config.yaml
n_layer: 8
d_model: 128
n_experts: 48
experts_per_token: 3
d_expert: 32
d_shared_expert: 128
activation: "squared_relu"
moe_layers: [1, 3, 5, 7]
router_score: "softmax"
normalize_top_k: false
routed_scale: 5.06
balance_loss: 0.00305
balance_bias: false
router_z_loss: 0.001
n_groups: 8
groups_per_token: 4
init_std_router: 0.0194
lr_router: 0.000912
vocab_size: 2048
norm: "rmsnorm"
norm_eps: 1e-06
tie_embeddings: "early"
optimizer: "soap_variant"
lr: 0.00807
grad_clip: 2.0
batch_tokens: [65536, 131072, 196608]
seq_len: 256
train_tokens: 815800000
steps: 6485
dataset: "wikipedia_en"
Below are experts of layer 3 (counted from 0) of a mixture-of-experts language model. Rows are named router (the router's row for the expert), up (a neuron's input weights, with its number), down (a neuron's output weights, with its number) and show model dimensions 0-127. Each number is 50 + 12 x the weight over its row's rms, rounded and kept within 0 to 99.
After each expert's rows: a language model's description of what the expert responds to. This comes from a sample of Wikipedia text that the model never trained on.

# expert 5
router:39 54 30 63 57 38 77 56 62 46 43 44 64 53 55 32 48 53 54 46 27 49 36 36 49 33 56 79 44 60 66 57 52 55 38 33 45 52 60 75 45 40 82 53 47 51 56 48 38 62 62 49 50 30 48 62 65 48 60 56 41 85 73 37 53 47 42 45 51 43 39 53 55 46 40 65 58 53 39 54 51 52 57 65 56 73 61 44 64 39 60 18 73 49 58 41 58 70 64 59 48 43 57 55 45 50 52 54 55 66 54 39 59 54 70 60 67 62 49 56 56 49 36 46 32 34 48 32
up1:57 52 81 42 39 37 58 37 45 55 44 45 42 49 21 50 49 65 60 47 73 46 52 58 25 70 21 49 55 67 51 43 46 67 43 34 53 47 40 60 73 53 37 42 48 38 56 61 47 45 70 67 43 41 50 54 45 54 68 33 45 61 45 63 50 48 57 59 46 33 54 61 44 54 68 72 29 43 51 59 42 50 43 59 35 38 25 60 47 61 73 23 46 38 69 53 31 57 61 49 54 29 47 66 45 44 49 67 37 47 41 45 47 53 60 63 60 58 46 53 54 77 59 42 36 42 56 57
down1:49 42 62 55 71 60 41 33 41 42 60 45 40 34 63 55 37 63 42 52 48 55 59 63 33 46 62 38 43 45 37 50 54 47 45 51 56 47 40 54 51 62 53 63 69 72 43 29 40 50 66 36 52 50 41 73 65 63 50 45 33 68 45 43 41 37 57 37 43 72 84 49 53 53 54 35 34 58 46 72 43 39 34 78 50 57 59 73 53 41 65 43 39 56 53 45 65 37 68 61 51 48 32 54 49 56 54 64 68 45 72 73 46 33 49 70 57 65 62 54 26 32 55 52 37 54 44 42
up2:46 51 64 51 70 65 50 35 59 62 37 50 50 53 70 43 60 62 53 53 68 46 62 51 47 40 45 30 47 45 37 42 30 55 47 34 68 30 54 66 49 26 30 74 57 35 37 57 37 38 66 56 47 42 56 25 44 62 43 30 36 50 44 37 24 39 44 54 53 66 33 49 43 59 56 43 70 38 51 57 62 69 71 61 50 44 59 42 48 70 60 63 56 53 31 58 49 66 70 63 48 47 53 50 64 71 53 29 39 69 47 48 53 51 33 42 50 58 57 52 52 50 36 78 34 43 55 36
down2:60 57 53 47 47 49 53 55 40 43 59 63 09 55 37 39 69 47 47 53 55 65 40 52 35 49 30 67 41 35 48 56 43 44 47 63 62 44 62 48 58 56 45 44 47 60 72 63 40 43 69 64 36 71 35 45 53 63 37 57 35 68 44 49 59 43 65 52 39 34 37 25 37 52 67 41 64 36 45 17 45 41 44 47 35 36 36 54 63 45 38 30 50 36 64 50 32 71 50 37 58 63 54 35 36 54 34 51 53 58 41 23 64 49 58 57 41 56 63 43 65 35 44 62 51 62 39 52
up3:31 43 47 48 68 52 55 35 37 64 61 55 51 34 51 44 38 46 37 71 43 35 50 46 59 37 63 44 22 59 47 50 63 34 56 42 57 81 80 50 68 32 47 38 61 50 39 65 63 50 43 50 65 38 34 65 58 42 29 57 56 63 68 47 56 45 71 61 45 47 29 51 60 64 50 45 46 59 44 78 42 73 63 43 51 51 59 42 50 39 40 57 52 51 24 45 70 52 71 49 41 55 41 51 48 34 51 53 54 75 57 48 34 64 44 53 43 40 45 44 71 46 42 69 47 37 38 37
down3:47 34 43 61 72 63 35 38 55 33 55 67 60 38 62 61 42 42 45 23 50 40 50 55 33 34 48 62 53 59 72 54 26 61 53 76 52 47 50 64 62 46 46 33 67 59 55 21 63 45 50 51 38 25 71 55 37 51 39 58 61 35 53 37 48 37 45 35 56 37 47 46 37 44 46 45 48 26 56 53 64 48 46 66 52 44 40 60 48 58 52 58 30 50 55 73 36 46 51 43 25 62 32 52 62 45 45 37 39 67 53 46 68 63 53 50 62 46 40 41 66 26 70 44 47 32 51 42
up4:68 52 43 62 77 59 43 52 37 45 45 36 63 36 55 48 46 44 52 65 68 54 56 48 53 47 66 42 45 65 50 46 63 57 58 67 63 83 22 37 41 46 52 52 47 40 45 55 44 43 36 32 36 53 51 49 68 59 29 54 67 39 43 31 52 43 60 59 25 55 49 46 40 51 55 48 40 78 73 55 45 66 63 63 58 45 30 61 27 49 50 35 68 51 61 33 72 55 55 51 41 47 36 65 58 40 50 54 50 45 51 47 58 41 68 61 64 74 51 61 31 71 58 42 57 35 31 44
down4:35 36 49 55 52 57 49 42 45 60 48 48 67 62 33 51 76 64 50 14 44 37 46 50 48 34 54 55 44 52 44 67 53 22 60 54 44 42 58 30 56 51 58 52 65 45 56 61 39 57 41 43 61 78 32 71 33 37 63 41 51 43 68 44 45 37 48 55 77 55 52 32 65 43 34 51 39 52 55 62 52 49 54 42 17 47 70 51 47 49 43 64 55 50 46 49 34 51 62 19 48 46 29 51 61 47 52 54 51 65 47 42 44 51 37 49 65 57 63 28 61 51 43 59 64 26 29 56
Word-initial capital letters

# expert 31
router:43 59 36 70 56 29 59 54 54 50 49 43 52 66 53 50 40 56 39 33 35 64 66 46 27 39 42 54 31 55 68 54 51 68 57 43 52 44 54 64 51 30 68 35 51 43 29 53 48 71 64 51 53 27 33 40 44 51 44 57 64 52 59 37 46 40 39 51 40 41 49 49 75 47 72 64 47 48 23 65 53 50 50 56 47 54 62 47 58 49 86 42 54 38 46 36 61 52 80 52 60 15 45 54 42 38 51 62 47 47 48 35 62 52 71 48 53 54 42 72 55 41 24 39 46 46 59 43
up0:46 67 50 46 59 50 63 59 52 49 65 41 47 53 15 69 49 40 64 67 50 52 40 51 38 34 37 58 34 45 32 36 62 41 54 24 60 52 64 46 73 71 38 71 64 45 62 13 50 51 52 51 42 65 57 67 52 33 41 38 43 55 54 40 30 36 49 53 43 46 41 45 59 63 48 40 34 46 35 55 61 66 52 45 66 49 61 64 31 63 38 52 54 48 38 58 72 48 49 35 36 34 48 60 58 52 40 76 56 60 35 36 41 45 63 55 49 71 48 57 48 39 45 65 44 60 32 55
down0:56 40 80 47 35 37 31 32 74 39 40 66 48 29 57 57 49 40 24 82 39 64 46 45 42 52 51 35 36 65 37 59 53 44 36 32 50 74 34 32 45 54 44 64 48 51 43 67 63 79 45 54 25 47 60 56 48 42 61 50 51 55 52 62 43 51 45 59 40 37 55 69 56 40 56 56 48 39 60 44 64 46 51 35 54 42 41 54 27 43 37 47 58 65 58 59 64 46 45 74 49 64 32 60 61 39 53 52 59 43 53 42 40 71 51 48 58 52 53 61 45 43 47 27 46 47 76 49
up1:37 51 56 56 52 56 48 37 43 40 53 30 63 43 56 45 50 64 36 48 46 41 56 50 46 57 51 47 16 46 56 43 50 66 61 38 64 74 64 45 33 51 43 50 87 63 63 52 63 54 48 45 47 47 41 31 72 49 54 64 42 56 32 51 66 34 54 58 46 68 46 35 68 59 47 51 45 54 34 20 53 49 65 68 38 51 76 48 53 48 43 46 84 40 53 51 37 34 70 37 38 35 54 75 47 71 49 53 62 26 59 64 43 62 48 57 44 45 57 57 51 51 45 52 69 57 47 41
down1:45 58 48 39 58 49 44 60 64 52 42 46 40 37 53 47 31 52 36 33 34 20 58 63 62 62 53 46 52 57 34 45 50 51 50 45 53 51 51 55 41 49 46 33 59 53 62 37 50 56 57 57 55 48 63 58 44 58 57 68 51 18 56 47 90 48 47 57 79 30 54 41 41 65 32 44 55 63 40 54 37 42 24 70 58 40 53 38 38 41 28 39 37 47 61 60 47 65 33 44 58 61 60 43 72 56 62 33 46 45 26 59 22 49 50 56 46 69 60 47 65 70 51 53 40 47 69 50
up2:33 45 49 64 66 43 40 65 64 26 55 48 40 61 51 31 70 42 57 55 54 35 35 71 23 56 54 48 22 48 40 63 32 58 55 47 50 60 38 56 37 24 57 54 68 41 42 59 50 63 29 58 46 34 73 49 49 48 51 67 52 73 43 37 72 46 45 55 68 71 56 58 56 48 45 45 58 50 46 58 67 41 37 42 43 36 58 73 32 49 48 71 53 33 46 46 63 58 58 44 60 43 61 48 39 46 57 29 37 72 59 46 53 60 52 55 52 63 63 43 39 57 64 51 51 46 79 53
down2:59 24 41 47 48 33 58 37 24 84 58 47 61 40 64 47 50 45 57 65 58 50 44 50 45 55 56 40 52 50 42 61 52 53 48 65 43 55 35 59 66 30 47 28 32 46 34 22 48 57 55 48 43 41 59 58 19 46 47 55 56 38 55 34 40 60 57 55 31 36 41 21 62 43 61 39 61 35 62 55 59 34 62 65 35 64 54 70 52 69 40 52 64 64 53 56 49 47 66 38 43 49 30 59 57 40 46 47 41 33 68 52 53 46 51 37 58 54 76 61 32 30 61 44 44 57 60 45
up3:29 43 57 44 38 59 47 47 60 63 45 66 47 61 27 48 44 48 57 35 38 30 44 29 81 49 68 47 44 47 30 39 56 49 55 47 67 46 40 61 33 57 63 41 52 54 51 50 40 52 57 39 61 55 70 48 73 50 54 39 40 49 54 71 52 48 58 31 35 62 38 53 53 45 42 56 47 50 32 45 70 62 49 56 54 50 46 68 58 51 49 32 40 39 59 56 36 35 53 63 63 41 36 54 65 36 40 64 64 82 70 48 53 66 57 58 59 52 36 72 49 41 42 28 44 29 58 17
down3:59 50 33 60 39 48 43 45 41 62 55 34 60 47 35 52 66 62 55 79 52 18 46 50 33 34 46 54 64 44 35 61 67 68 50 56 39 57 41 61 43 47 34 49 30 69 45 48 48 49 40 78 69 49 39 58 49 34 47 34 37 46 39 56 50 53 28 63 44 49 39 48 61 56 48 44 39 34 81 42 43 60 37 54 44 54 44 52 40 20 14 42 47 40 45 46 44 52 55 34 58 55 47 22 70 49 54 53 65 54 40 37 56 41 27 52 32 46 46 50 47 37 51 55 39 67 47 56
Common word stems

# expert 36
router:45 66 36 64 39 38 51 57 61 49 47 39 41 59 61 62 50 72 50 52 49 71 47 55 32 48 54 76 26 55 72 43 45 69 40 47 41 44 54 75 46 51 53 48 55 54 55 49 52 58 53 52 48 44 49 54 70 59 64 66 51 68 84 46 47 36 37 63 24 50 36 55 55 53 33 60 51 48 49 79 34 46 42 59 77 55 54 44 57 27 59 33 51 51 33 44 78 69 59 61 58 28 53 35 42 67 51 52 54 65 31 52 50 49 36 62 56 73 52 57 44 38 51 52 44 53 42 35
up0:36 53 45 69 40 33 53 55 40 72 52 15 62 58 14 55 53 70 51 40 41 58 40 41 32 38 31 63 28 45 61 45 52 46 64 55 59 79 58 35 37 66 62 46 74 42 51 38 50 41 55 54 47 51 58 36 46 44 68 52 31 49 52 48 60 56 61 70 45 29 74 50 47 58 44 53 34 47 56 68 39 38 46 49 51 54 33 42 37 61 64 28 54 49 52 37 44 62 45 44 33 46 44 65 46 58 48 61 64 61 55 62 44 43 45 49 48 37 42 43 55 60 61 38 22 55 54 66
down0:38 49 35 34 31 52 44 41 70 70 54 49 50 42 45 57 68 43 32 62 53 46 40 46 69 44 65 36 52 52 46 46 49 64 44 51 52 70 35 52 62 47 55 42 50 33 48 79 59 13 66 39 53 66 50 73 44 72 41 27 61 74 48 48 58 58 41 50 64 56 60 52 59 45 57 47 36 41 49 59 54 56 40 88 65 49 45 45 71 36 44 51 25 58 55 62 49 49 52 30 72 43 62 47 48 40 51 31 36 62 51 66 53 59 53 72 54 50 36 45 61 43 51 49 42 44 62 50
up1:35 54 66 66 49 47 55 29 32 42 80 53 70 47 49 24 59 65 56 59 63 32 64 45 47 59 35 43 49 68 48 39 51 46 77 49 30 48 36 52 50 43 46 56 44 69 55 49 30 66 53 59 63 53 43 41 56 53 46 47 34 53 40 56 38 68 67 38 57 46 50 30 53 41 47 65 56 29 51 55 63 61 64 54 56 53 80 60 46 48 30 54 53 56 50 64 58 67 60 40 51 60 60 51 26 55 29 69 44 31 46 58 46 53 67 52 51 52 42 59 53 49 17 38 59 38 29 44
down1:72 32 43 58 51 60 62 31 60 42 70 38 34 57 63 62 39 43 32 79 32 50 33 47 49 40 89 56 53 40 66 62 42 38 49 44 55 59 59 31 63 44 31 39 68 59 73 41 39 38 45 52 45 70 63 43 44 49 55 61 52 64 42 30 54 42 67 41 49 40 32 36 55 64 38 44 52 46 37 54 35 63 39 48 55 43 33 43 76 63 61 39 55 49 38 43 32 54 68 39 48 49 42 45 47 49 28 48 49 42 44 37 52 42 48 43 67 57 45 51 60 49 57 60 60 71 31 53
up2:40 32 57 62 59 64 53 43 46 55 64 73 43 30 47 64 52 52 31 68 47 48 64 48 51 55 59 39 32 47 58 55 64 40 52 58 28 58 49 48 65 42 36 61 54 55 58 49 40 68 47 55 51 61 43 32 50 20 42 68 67 48 52 49 46 38 72 65 49 72 59 57 36 37 51 53 27 66 40 66 65 52 66 25 51 43 56 67 46 42 70 52 61 21 64 48 61 54 40 39 38 49 55 56 47 29 60 60 51 60 53 42 58 59 45 33 34 66 48 73 59 42 71 62 56 32 47 63
down2:57 47 59 63 52 69 49 15 57 51 40 55 61 42 67 54 64 53 51 28 47 47 41 17 56 31 63 38 55 57 42 52 61 46 58 60 55 60 57 60 67 79 54 63 76 56 51 44 55 51 39 44 41 65 66 56 35 71 37 48 50 33 61 51 32 56 57 66 41 37 55 64 42 63 60 43 52 52 40 35 43 47 55 45 74 62 39 42 51 32 50 41 37 51 66 68 59 50 31 35 40 48 40 57 62 42 20 50 50 48 47 44 38 73 66 22 49 55 42 47 55 42 55 43 51 36 58 47
up3:53 41 51 67 53 64 43 55 50 42 36 49 52 62 33 40 45 64 46 66 47 53 35 72 26 55 45 61 31 55 62 54 52 59 22 44 37 63 55 58 41 42 48 66 43 40 23 68 35 42 67 59 47 55 50 58 58 55 49 36 29 44 64 58 48 55 55 28 71 44 42 56 43 48 42 60 43 49 44 46 45 70 35 50 72 47 46 38 46 26 56 27 43 57 41 50 41 42 37 48 52 61 38 33 35 56 66 51 66 44 47 51 57 69 39 81 61 57 38 66 48 67 27 38 68 60 73 57
down3:83 53 35 39 50 75 61 57 40 32 37 33 52 75 50 40 31 42 43 43 53 48 47 61 16 57 46 41 36 42 48 43 43 58 55 63 53 50 48 48 25 38 47 45 46 46 43 54 41 58 27 57 19 57 34 51 48 41 44 57 59 54 27 65 62 56 36 52 67 38 66 67 24 64 49 61 58 63 48 55 17 60 60 36 36 38 33 49 55 48 35 54 42 59 55 47 50 77 61 55 36 51 44 51 38 52 40 59 46 63 50 51 52 45 57 48 51 49 71 45 46 42 29 43 34 52 54 56
Line breaks and punctuation

# expert 13
router:51 57 28 55 45 54 62 46 44 58 47 40 73 68 81 48 51 50 47 59 32 67 37 54 65 33 49 59 39 66 76 50 50 41 46 35 40 35 60 58 32 35 65 47 50 40 46 73 31 55 59 45 61 34 46 75 45 62 53 54 52 66 55 53 40 48 43 43 40 57 30 58 49 48 66 57 51 49 36 48 49 61 43 59 53 72 56 57 55 34 61 45 69 36 49 47 35 59 50 69 44 50 56 39 64 35 65 66 53 28 27 36 63 40 44 65 68 58 38 47 56 36 27 75 45 45 36 45
up0:52 65 48 53 57 51 69 43 40 76 42 47 46 68 56 45 57 50 60 44 53 60 47 44 69 62 51 30 56 35 33 56 51 66 67 46 56 21 65 52 53 47 45 50 56 45 55 63 59 52 56 58 66 50 46 57 74 30 51 44 46 53 44 47 26 40 57 41 55 60 52 64 46 37 65 38 67 48 40 43 72 61 47 76 43 62 64 62 64 50 50 39 62 63 42 36 62 55 75 47 56 84 54 42 74 48 34 24 54 53 55 34 42 33 62 77 44 49 58 36 57 55 42 44 33 40 51 63
down0:52 64 47 48 35 56 46 49 31 40 54 53 31 51 47 48 50 54 37 44 60 50 38 60 54 30 38 55 45 40 38 55 58 48 68 52 34 47 51 53 59 60 39 69 60 39 66 74 44 58 66 58 45 48 75 56 59 56 46 33 64 52 51 59 41 52 75 27 51 76 60 49 36 77 27 55 39 57 42 53 57 28 40 67 43 58 82 64 40 71 56 42 71 60 49 52 58 45 53 54 46 39 63 48 60 50 16 40 60 51 38 42 59 31 41 62 63 29 63 60 46 49 45 29 57 38 56 47
up1:43 59 51 56 38 47 47 44 27 42 49 38 28 55 30 50 62 44 61 35 40 28 59 54 28 38 54 27 61 37 61 44 35 72 60 55 55 59 48 55 55 33 58 40 56 38 49 40 44 44 39 43 58 45 57 54 40 71 53 66 56 79 43 54 38 50 41 51 35 61 65 55 58 68 40 42 28 54 60 29 56 54 46 55 48 38 46 65 70 60 55 63 37 24 52 48 56 49 33 62 59 24 48 58 47 36 48 39 54 57 48 47 70 53 34 76 33 50 49 59 45 69 60 58 47 47 76 25
down1:45 35 63 35 78 56 25 55 37 48 29 63 54 32 47 50 42 38 50 46 37 54 43 42 48 62 48 63 44 48 62 39 63 59 31 52 34 36 50 38 57 32 42 59 58 54 60 75 70 48 47 65 27 63 50 55 44 56 52 41 61 59 51 56 47 63 33 53 43 49 49 66 46 84 45 51 61 38 43 76 61 48 65 42 26 37 68 57 39 47 54 63 54 59 37 64 51 42 49 62 47 31 69 55 43 39 44 57 63 51 48 72 50 47 41 55 79 56 41 62 52 56 54 24 65 71 51 53
up2:46 56 36 37 50 68 28 41 36 51 23 54 62 58 59 35 33 42 65 69 74 52 51 45 22 58 49 63 22 46 67 56 43 38 41 60 64 51 33 39 40 49 63 44 48 73 43 39 73 49 53 50 27 44 37 61 41 53 33 48 68 54 22 66 39 56 56 43 17 55 39 72 30 36 45 40 51 41 39 56 48 37 36 58 53 34 52 63 48 51 51 56 45 38 44 57 48 68 61 61 57 45 62 69 65 51 49 57 46 50 65 52 55 54 55 63 43 59 49 62 51 47 37 50 44 55 45 35
down2:57 39 48 42 28 52 30 55 38 34 46 70 48 48 30 63 62 59 35 34 53 69 53 28 62 49 45 57 44 65 45 44 50 68 59 43 62 66 45 65 45 37 43 65 43 57 41 30 43 49 70 64 35 22 43 58 46 21 61 52 49 40 42 60 45 54 49 44 60 36 24 37 63 53 67 60 28 53 55 52 63 69 46 41 50 53 39 46 48 46 46 32 58 44 48 34 43 58 46 66 49 45 34 56 50 38 29 40 39 21 50 58 49 43 55 52 30 36 44 53 47 57 72 25 56 35 48 65
up3:30 38 54 55 45 46 99 42 60 48 50 56 42 53 59 39 49 49 30 62 51 41 48 51 62 55 30 50 34 51 35 55 41 52 68 57 44 47 43 34 26 33 48 70 58 50 41 50 64 41 42 51 67 64 32 48 50 43 27 78 29 55 55 48 48 44 56 61 65 53 56 47 50 37 48 59 49 50 41 34 54 65 44 63 65 53 70 30 67 51 45 60 39 48 32 52 46 46 45 32 62 63 43 62 67 44 25 31 62 34 50 42 46 43 68 48 68 45 52 59 73 53 53 34 56 55 41 40
down3:31 51 52 37 80 44 38 61 35 36 47 28 30 49 48 60 31 40 60 57 42 58 58 38 34 33 67 52 71 63 39 64 49 63 50 55 45 54 52 30 48 29 65 59 53 50 67 51 40 40 34 56 52 56 32 60 64 34 55 68 44 53 37 51 62 68 62 63 57 45 50 53 53 46 52 50 37 49 68 54 68 56 58 59 58 31 61 40 61 56 73 71 62 57 68 58 41 54 42 49 52 40 35 21 72 56 64 47 64 52 57 32 40 40 36 23 67 50 52 47 54 37 36 44 40 51 51 51
Word-initial lowercase fragments

# expert 30
router:47 47 41 63 58 46 67 50 50 57 48 44 67 71 53 43 35 51 53 33 28 53 35 25 58 26 58 81 41 52 57 53 53 39 39 40 52 46 49 64 36 23 64 37 59 57 42 71 32 84 57 44 53 34 55 46 53 39 54 82 45 79 72 44 38 41 44 35 26 48 56 60 55 64 35 60 41 52 49 42 42 60 39 64 51 69 61 45 49 54 63 40 66 60 44 41 54 49 50 61 35 40 63 55 48 46 45 56 42 60 42 39 44 53 57 55 69 55 39 64 60 43 31 50 44 33 45 43
up0:57 48 45 70 39 57 47 44 42 36 57 33 42 86 43 56 42 52 52 49 38 63 54 43 63 55 35 54 33 66 40 50 43 54 35 49 50 62 72 62 33 29 56 44 65 45 37 62 55 60 51 71 60 53 58 47 55 44 62 75 58 53 66 57 56 55 34 57 25 64 57 49 44 38 60 47 44 49 38 40 52 43 44 50 34 36 65 50 65 55 60 56 52 51 41 74 54 48 44 57 38 39 50 31 61 43 56 57 23 54 77 57 64 54 54 46 63 50 48 21 52 54 48 76 71 74 59 26
down0:62 60 42 48 45 43 55 59 51 57 32 43 35 25 35 62 33 62 60 50 58 33 61 68 46 26 53 29 51 74 54 55 52 55 60 51 74 42 52 49 69 60 42 41 57 46 56 37 40 40 46 61 52 54 14 64 45 19 79 30 51 83 52 47 34 52 48 48 51 61 53 50 51 46 37 36 43 38 33 60 36 53 55 62 78 53 65 67 43 51 37 52 64 39 45 61 41 46 63 46 41 31 51 42 54 45 60 50 26 44 66 58 46 57 41 58 52 49 40 32 54 39 49 52 49 50 50 51
up1:43 46 37 44 55 46 62 60 59 55 49 61 79 44 34 32 59 66 49 58 50 78 50 63 50 51 43 34 42 36 68 46 40 43 50 33 52 45 24 39 44 42 62 43 75 39 42 47 41 53 39 48 42 34 60 34 45 50 42 54 53 48 61 67 44 38 31 36 43 33 54 65 48 44 56 55 52 51 52 59 47 39 44 51 58 67 31 78 47 33 38 28 41 49 50 59 36 65 37 69 27 85 64 45 55 72 79 53 45 57 46 40 42 36 54 37 43 52 52 56 54 34 40 60 43 63 42 51
down1:39 59 61 54 64 49 48 31 28 52 35 69 52 48 50 48 37 68 55 47 72 49 43 36 41 39 29 39 45 60 49 53 41 64 58 28 73 33 47 55 20 62 43 50 42 68 60 41 89 44 69 45 51 67 48 45 49 29 41 67 65 48 54 44 50 60 71 56 68 48 57 51 36 65 44 30 58 62 56 48 72 70 55 50 28 53 52 57 57 53 66 68 49 37 47 48 58 47 57 35 59 42 44 49 46 42 38 62 35 64 62 54 46 49 54 45 71 51 64 51 38 39 44 48 61 31 37 63
up2:53 64 44 66 35 49 38 63 55 31 44 34 54 47 61 34 46 71 55 33 43 62 39 60 41 42 46 63 58 46 32 66 63 27 47 58 57 51 49 40 46 33 43 40 56 64 51 52 40 40 63 67 57 57 67 49 39 44 46 41 21 31 79 67 45 41 47 42 45 62 57 54 68 25 42 55 49 49 41 42 44 60 57 39 71 55 71 50 56 69 52 54 55 54 59 36 54 50 40 50 30 53 61 62 32 58 48 22 47 48 47 65 53 47 37 26 82 56 43 51 59 38 47 44 31 28 57 43
down2:54 41 66 53 61 46 53 31 51 47 40 67 39 54 37 48 49 46 68 47 74 37 35 43 52 44 36 57 46 48 47 52 36 57 63 61 39 60 71 52 32 55 39 66 52 30 65 77 46 28 69 52 38 46 44 44 38 49 70 49 40 60 56 40 57 61 63 41 39 68 54 62 41 69 59 45 54 44 40 61 65 34 44 55 68 33 32 41 45 51 31 59 48 50 40 70 47 44 50 50 49 47 58 41 63 49 29 73 65 86 42 62 44 48 63 46 43 60 41 46 65 59 23 46 77 56 41 63
up3:39 61 49 60 43 37 32 55 28 41 57 30 37 38 38 20 46 54 48 48 60 42 53 52 51 40 43 56 40 37 50 61 47 40 48 65 60 30 59 63 28 49 56 37 75 46 74 72 48 34 44 63 49 44 56 45 47 46 63 56 49 55 42 59 51 44 51 37 51 35 39 43 64 38 65 17 47 32 39 58 56 55 44 56 53 54 69 56 42 37 76 50 48 57 35 54 61 32 59 48 15 43 59 62 32 56 60 41 57 71 55 63 51 51 53 34 59 41 48 54 30 50 56 54 43 28 31 31
down3:36 49 55 45 48 49 32 56 26 40 42 59 51 44 66 49 50 42 41 51 48 41 42 60 41 46 44 57 57 17 42 52 38 50 50 38 58 74 44 59 52 74 58 27 43 54 62 69 65 70 28 59 37 49 67 52 63 30 39 43 44 51 58 37 27 56 51 57 59 41 53 59 69 61 53 78 48 38 43 50 64 66 39 57 30 61 47 43 68 50 40 57 64 54 67 37 48 61 43 54 49 41 39 40 27 52 59 52 71 58 46 47 60 53 46 61 56 50 51 50 14 63 63 29 37 67 56 64
Word-initial onset pieces

# expert 21
router:33 49 29 54 58 48 58 55 61 68 21 61 69 52 57 44 51 47 44 59 44 53 20 33 47 48 48 72 34 66 81 42 49 53 47 40 33 41 63 46 51 27 53 49 52 42 34 65 20 63 70 37 51 36 43 52 60 54 44 51 55 50 65 36 55 43 41 49 30 50 36 68 58 51 38 46 58 71 37 60 50 41 41 52 43 77 31 54 59 53 61 32 63 54 39 47 48 58 57 61 63 43 59 49 47 44 54 50 44 47 44 59 36 52 64 69 62 63 43 74 45 33 38 62 49 41 46 26
up0:45 46 88 37 49 66 55 49 48 44 59 55 42 38 64 69 57 79 61 51 57 44 60 53 52 44 59 59 23 54 55 34 56 37 53 61 75 45 58 56 60 57 18 50 43 55 47 41 67 56 57 62 47 32 52 47 48 64 41 64 68 39 54 38 52 49 61 67 37 73 49 44 76 57 64 52 54 64 41 58 46 53 40 39 37 54 53 49 62 38 65 34 56 46 47 39 29 40 53 38 62 33 34 51 52 51 48 50 65 19 48 59 71 56 60 27 41 46 40 48 46 44 39 30 63 62 61 49
down0:40 66 54 56 40 47 53 32 27 68 38 44 51 51 46 79 74 47 59 53 41 64 46 42 30 63 59 40 65 55 60 54 57 39 66 51 51 41 66 38 52 26 28 58 57 35 52 63 39 25 53 62 40 58 38 41 51 28 57 43 58 52 56 25 44 27 52 41 63 42 48 63 53 20 56 52 47 55 66 40 48 49 53 36 76 38 52 44 55 76 48 38 43 63 68 48 70 55 43 51 57 54 41 43 20 53 38 60 41 56 53 54 35 50 42 64 54 42 44 24 60 38 53 56 54 49 60 45
up1:46 49 52 47 51 61 68 41 40 58 55 57 62 53 85 54 57 45 40 45 56 40 65 39 64 53 55 41 56 49 68 49 68 50 32 47 61 37 38 74 48 31 67 61 44 37 46 51 39 58 78 56 65 46 54 53 44 65 35 41 35 52 54 38 42 41 48 49 61 63 45 69 56 24 69 24 52 54 42 29 35 57 34 51 74 54 45 33 47 55 40 37 52 25 50 33 58 49 26 77 44 63 53 45 30 48 52 57 38 39 59 72 49 39 47 41 51 48 42 54 61 43 59 66 53 39 32 45
down1:53 59 57 35 49 46 72 56 36 46 50 34 39 57 63 59 59 51 57 62 77 59 70 69 19 44 44 48 69 41 71 57 54 55 57 59 42 38 61 57 58 26 59 53 45 28 58 63 52 67 63 52 62 57 67 40 47 54 57 57 50 57 41 65 60 52 53 55 55 77 50 56 47 44 60 79 59 43 57 41 63 26 67 55 66 47 49 65 79 33 65 47 37 51 45 66 60 56 33 41 54 55 49 28 41 46 47 52 50 70 70 46 38 42 60 40 52 46 59 43 53 54 39 64 42 28 38 33
up2:36 68 37 51 49 65 51 62 46 53 64 47 61 48 73 36 67 28 51 58 53 55 42 59 36 49 51 40 53 56 41 39 47 70 49 61 51 60 36 20 65 46 63 43 58 75 58 57 52 35 50 33 34 52 44 55 60 36 47 43 64 44 52 68 44 50 27 55 57 62 53 44 66 51 40 52 35 49 29 63 22 50 29 32 47 61 42 44 47 48 48 34 33 52 35 51 62 37 61 41 76 62 41 60 58 60 59 71 41 54 35 51 49 51 71 40 41 57 45 53 40 44 75 64 45 54 19 32
down2:51 46 64 45 39 55 56 54 53 28 63 67 40 58 48 57 52 70 43 53 59 54 70 34 46 64 48 55 73 67 52 57 58 35 46 52 65 67 53 57 45 49 68 33 55 46 54 51 38 69 23 39 53 62 46 42 62 50 70 69 25 63 50 52 67 60 45 46 26 47 48 62 62 66 71 69 64 46 42 49 44 62 62 51 45 39 43 64 52 27 32 51 47 40 57 39 29 57 44 35 75 52 61 53 50 29 58 64 63 64 20 45 35 52 41 50 65 55 42 44 60 55 35 34 46 45 67 58
up3:52 65 34 45 62 69 52 53 49 57 47 59 42 77 57 56 32 72 70 68 52 39 46 48 80 26 88 57 61 50 77 44 70 52 49 31 45 63 68 57 56 54 61 50 53 55 51 31 55 44 41 39 55 55 44 37 43 61 24 54 48 39 43 76 48 43 49 44 40 50 55 53 41 51 56 52 58 56 42 44 70 44 58 49 55 49 32 41 56 55 34 58 60 39 49 53 52 43 64 49 46 59 58 41 57 41 35 62 73 46 39 55 56 39 33 55 72 39 61 54 35 44 62 53 52 48 33 19
down3:41 38 47 43 70 52 38 55 62 49 57 47 47 40 54 34 41 47 38 44 64 49 51 49 27 55 62 45 60 56 45 35 57 44 44 64 49 29 79 37 53 60 50 52 50 59 59 56 51 42 42 46 37 59 51 53 44 53 75 47 55 61 71 39 66 64 69 36 48 76 74 30 36 69 23 57 65 60 41 71 36 45 50 42 41 62 54 49 44 45 33 69 62 50 67 52 53 66 40 35 37 54 47 38 51 49 75 32 60 65 41 48 54 55 52 36 68 38 44 78 72 58 51 49 65 42 51 67
Letter m and capitals